Weights of a small mixture-of-experts language model, trained from scratch on English Wikipedia.
Size: 9 layers, width 192, vocabulary 8192, 30.8M parameters.
Experts: 128 SwiGLU neurons an expert, 2 picks a token, a softmax router.
Training: a variant of SOAP for the experts, 389M tokens, 2966 steps.
Below are experts of layer 4 (counted from 0) of a mixture-of-experts language model. Rows are named router (the router's row for the expert) and show model dimensions 144-191. Each number is 500 + 50 x the weight over its row's rms, rounded and kept within 0 to 999. Numbers have three digits each.
Before each expert's rows: a language model's description of what the expert responds to; "raises" lists some tokens whose logits its average output raises strongly, later layers aside. This comes from a sample of Wikipedia text that the model never trained on.

# expert 19
It responds to: Field labels in infoboxes and headings, such as Location, Total, Coordinates, (age, plus the verbs is and was.
raises: " in", ":", " for", " to", " and", " c"
router:549534518490515473564466435401558462496473504494516493442471513486486447565543436485482551510485513503490491481383503396501364535490475568446550

# expert 25
It responds to: Common abstract nouns right after a, the or his, such as year, way, number, role, style, intention.
raises: " and", " as", " in", "\n", " by", " of"
router:547598535567574535492495464449475539572539469505468505386423590457469485595498435510478507539511455399433548498489511488517399552532539495498451

# expert 20
It responds to: Opening parenthesis fused with a year or digit, like "(19", "(born", "(201", in name lists with lifespans and release years.
raises: " and", "-", "\n", ".", "1", "4"
router:553504427510521576547509542539373485525553525528531505524514477522579534504497497563550482488620593487465455513511523513577477490403496417495474

# expert 9
It responds to: Short letter pieces inside rare words and names, such as h in Euphoria, c in Atco, sc in landscape.
raises: "os", "en", "ous", "ov", "ong", "ist"
router:461563534588520467513473480474478502405480526556490594560540585606562585517507544464448512490536566536544484460488515513538497520402602520463511

# expert 34
It responds to: Infinitive or range to and modals like should, can, must, plus first pieces of line-start labels such as K-ey, T-rack, Se-x.
raises: "\n", " s", " and", ".", " the", " f"
router:503526502484487503559531457484513488479489509582476494487406497492478479574413549402476541521532467493473492409465449472451474559481463503499448

# expert 6
It responds to: Past-tense verbs, participles and their -ed/-ing endings after was, is or he, such as released, built, collected, staged.
raises: " in", " the", " as", " a", " on", " with"
router:470444498573560477492563496420445523512511475379514498573491573574508486523583451584459437441456517534409581392470539506471548587461399486466538

# expert 38
It responds to: Line breaks ending list items, table rows, infobox fields and headings, such as after a unit name or a film award row.
raises: "|", "-", "\n", "\"", "==", "==="
router:532588454451439529534447504435587516562519481537538426542537480451448410470533534514518520552430573538534437541543484464440501570490513534515446

# expert 35
It responds to: Month names in dates after on or in, such as July, June, plus word starts in biographical narrative after after or before.
raises: " and", "/", ",", "-", "\n", " for"
router:488497506468526457458464448598442488517542578456463428467450621576501538476530453568455541494523524451453558554496464546540435414497406474481599

# expert 27
It responds to: Word-initial verb stems that take -ed or -ing, after to, was or he, such as disp, prom, conclud, describ, premier.
raises: "\n", "-", " in", "ul", "/", " over"
router:472495533527512558441448455594505438408498508525393550538494491454553554512495485559543486509537510530476567491531491453541531411549459459460550

# expert 0
It responds to: Number words and quantifiers like one, two, three, both, each, plus north/south, often before "of" or a counted noun.
raises: " of", "-", " in", " and"
router:420481550567557522514533607505495447440485494591474511560419568502578568583477559523504508554530500529538622439495518551490515556420489426532531

# expert 32
It responds to: First pieces of longer words split into subwords, like un-, pro-, con-, per-, re-, and an opening quote before a title.
raises: "in", "-", "\n", "j", "it", "im"
router:469517520489484472549432476581492499520573453571359613495471548559543518529473451600465461500538464515600509538557519546477554466506486583453420

# expert 12
It responds to: Sentence-final periods on word endings ("fired." "amendment."), closing "==" of section headings like ==Reception==, and "World" before War.
raises: "\n", " |", " It", " (", " (Note:"
router:488487528500467515480525490480525544509480468547465426483570485529442524343582427559410603540426503407554439547520524439443511471575527449596487

# expert 7
It responds to: Nationality adjectives and country-name words after the, such as American, United, British, National, Canadian, mostly in war and politics text.
raises: "\n", " |", " and", " a", " in", ";"
router:510482536518552555537540578516514607476518439559512464370468435471528471445534539500545490455485454526606456457427406521523464455532526549541418

# expert 31
It responds to: Word-final y and Y-initial words, mainly in quoted song, album or film titles, such as Rainy, Happy, Majesty, My, You.
raises: ";", "\n", " and", " in", " at", "-"
router:441504411541496436470627421579449465461412508551481495471476482511498614538465507481520613556550473482509537565498492434441470525403470536431531

# expert 13
It responds to: Competition words and the in sports text, such as League in Super League, Cup, Championship, football, Pirates.
raises: "\n", " and", " in", " s", " |", ","
router:484510443501554469483485568514466535464427496429554407549485448487426460410411512532498538493526576546514495490437512542509465476529649464469569

# expert 30
It responds to: Standalone small numbers with a leading space, in score and statistics table cells or counts in prose, such as 0, 3, 10 mi.
raises: " –", " |", "\n", " of", "/", " ("
router:426448523477575559494507552460479478444467440486494522432420464522517582449428557542513503593554565497480507484492473532452551500560497496473573

# expert 37
It responds to: Role and office nouns in biographies, such as University, President, coach, member, headmaster, minister, and as after served or known.
raises: " and", ",", "\n", " |", " the", ";"
router:540466448481520513429439530466440432506530570542488511574519541556475490451560400498464489461451517495450512478525601492516542603516472502675459

# expert 3
It responds to: Pieces of place names, mostly US states and cities after in or a comma, such as Kansas, Wyoming, York, California.
raises: "\n", ";", " |", ".", " and", " as"
router:552432508483454468519599565464443586496387500535454494444534555410526573479551496445515462401523530475497478510520418509571543502551476483484569

# expert 1
It responds to: Single capital letters or a space starting a word, often names in tables and lists, such as S in Sora, P in Pembery, PIT.
raises: "unn", "eral", "MS"
router:536433475392571469565493468429464521481489448433554563512449443500547468393395401529534562475415421571430484471460404473532486473521483513472499

# expert 26
It responds to: Middle pieces of English and European proper names, places and teams, often in sports tables, such as Bul-ld-ogs, Dort-mund, C-raw-ford.
raises: "/", "\n", " and", " in", ":", ","
router:383454464510542471508504552482463516387460520530468464525502493446532527505473489438431534451444480510496472515431523485497508497465470513556452

# expert 29
It responds to: Line break characters ending table rows, list items, infobox fields and headings, before the next | or - begins.
raises: "-", "|", "\n", "===", "==", "\""
router:539594436486421521504477542430597544524525498574518398582503498437476454454531544482479507482427553527524423513504478453454550560459482527483466

# expert 10
It responds to: Slashes, brackets, braces, underscores and dollar signs, mostly in LaTeX formulas, plus opening parentheses before codes, such as (GER), Mbit/s.
raises: "-", "P", "m", "O", "A", "l"
router:512431484403484493566435488495524503562539574580470512454458463465543514450566467579530460602544452594572511510440427487454527514544508486574482

# expert 39
It responds to: Concrete everyday nouns and word endings, such as water, land, park, fort, and th in depth, length.
raises: " and", "\n", ",", ";", " in", "-"
router:515500498504541432491488487409513561548515567604444434481493553452516562586552485535435536468426399494472483519490535564495450478532607519500494

# expert 5
It responds to: Pipe characters opening table rows after a line break, mostly football squad and statistics tables, plus list dashes and field labels like Born:, MF, DF.
raises: " ", " P", " M"
router:462613521432579486440544475440507441537486526409519548501529531505468493404441459510536500458625523502543462407464529536511510531445472469487563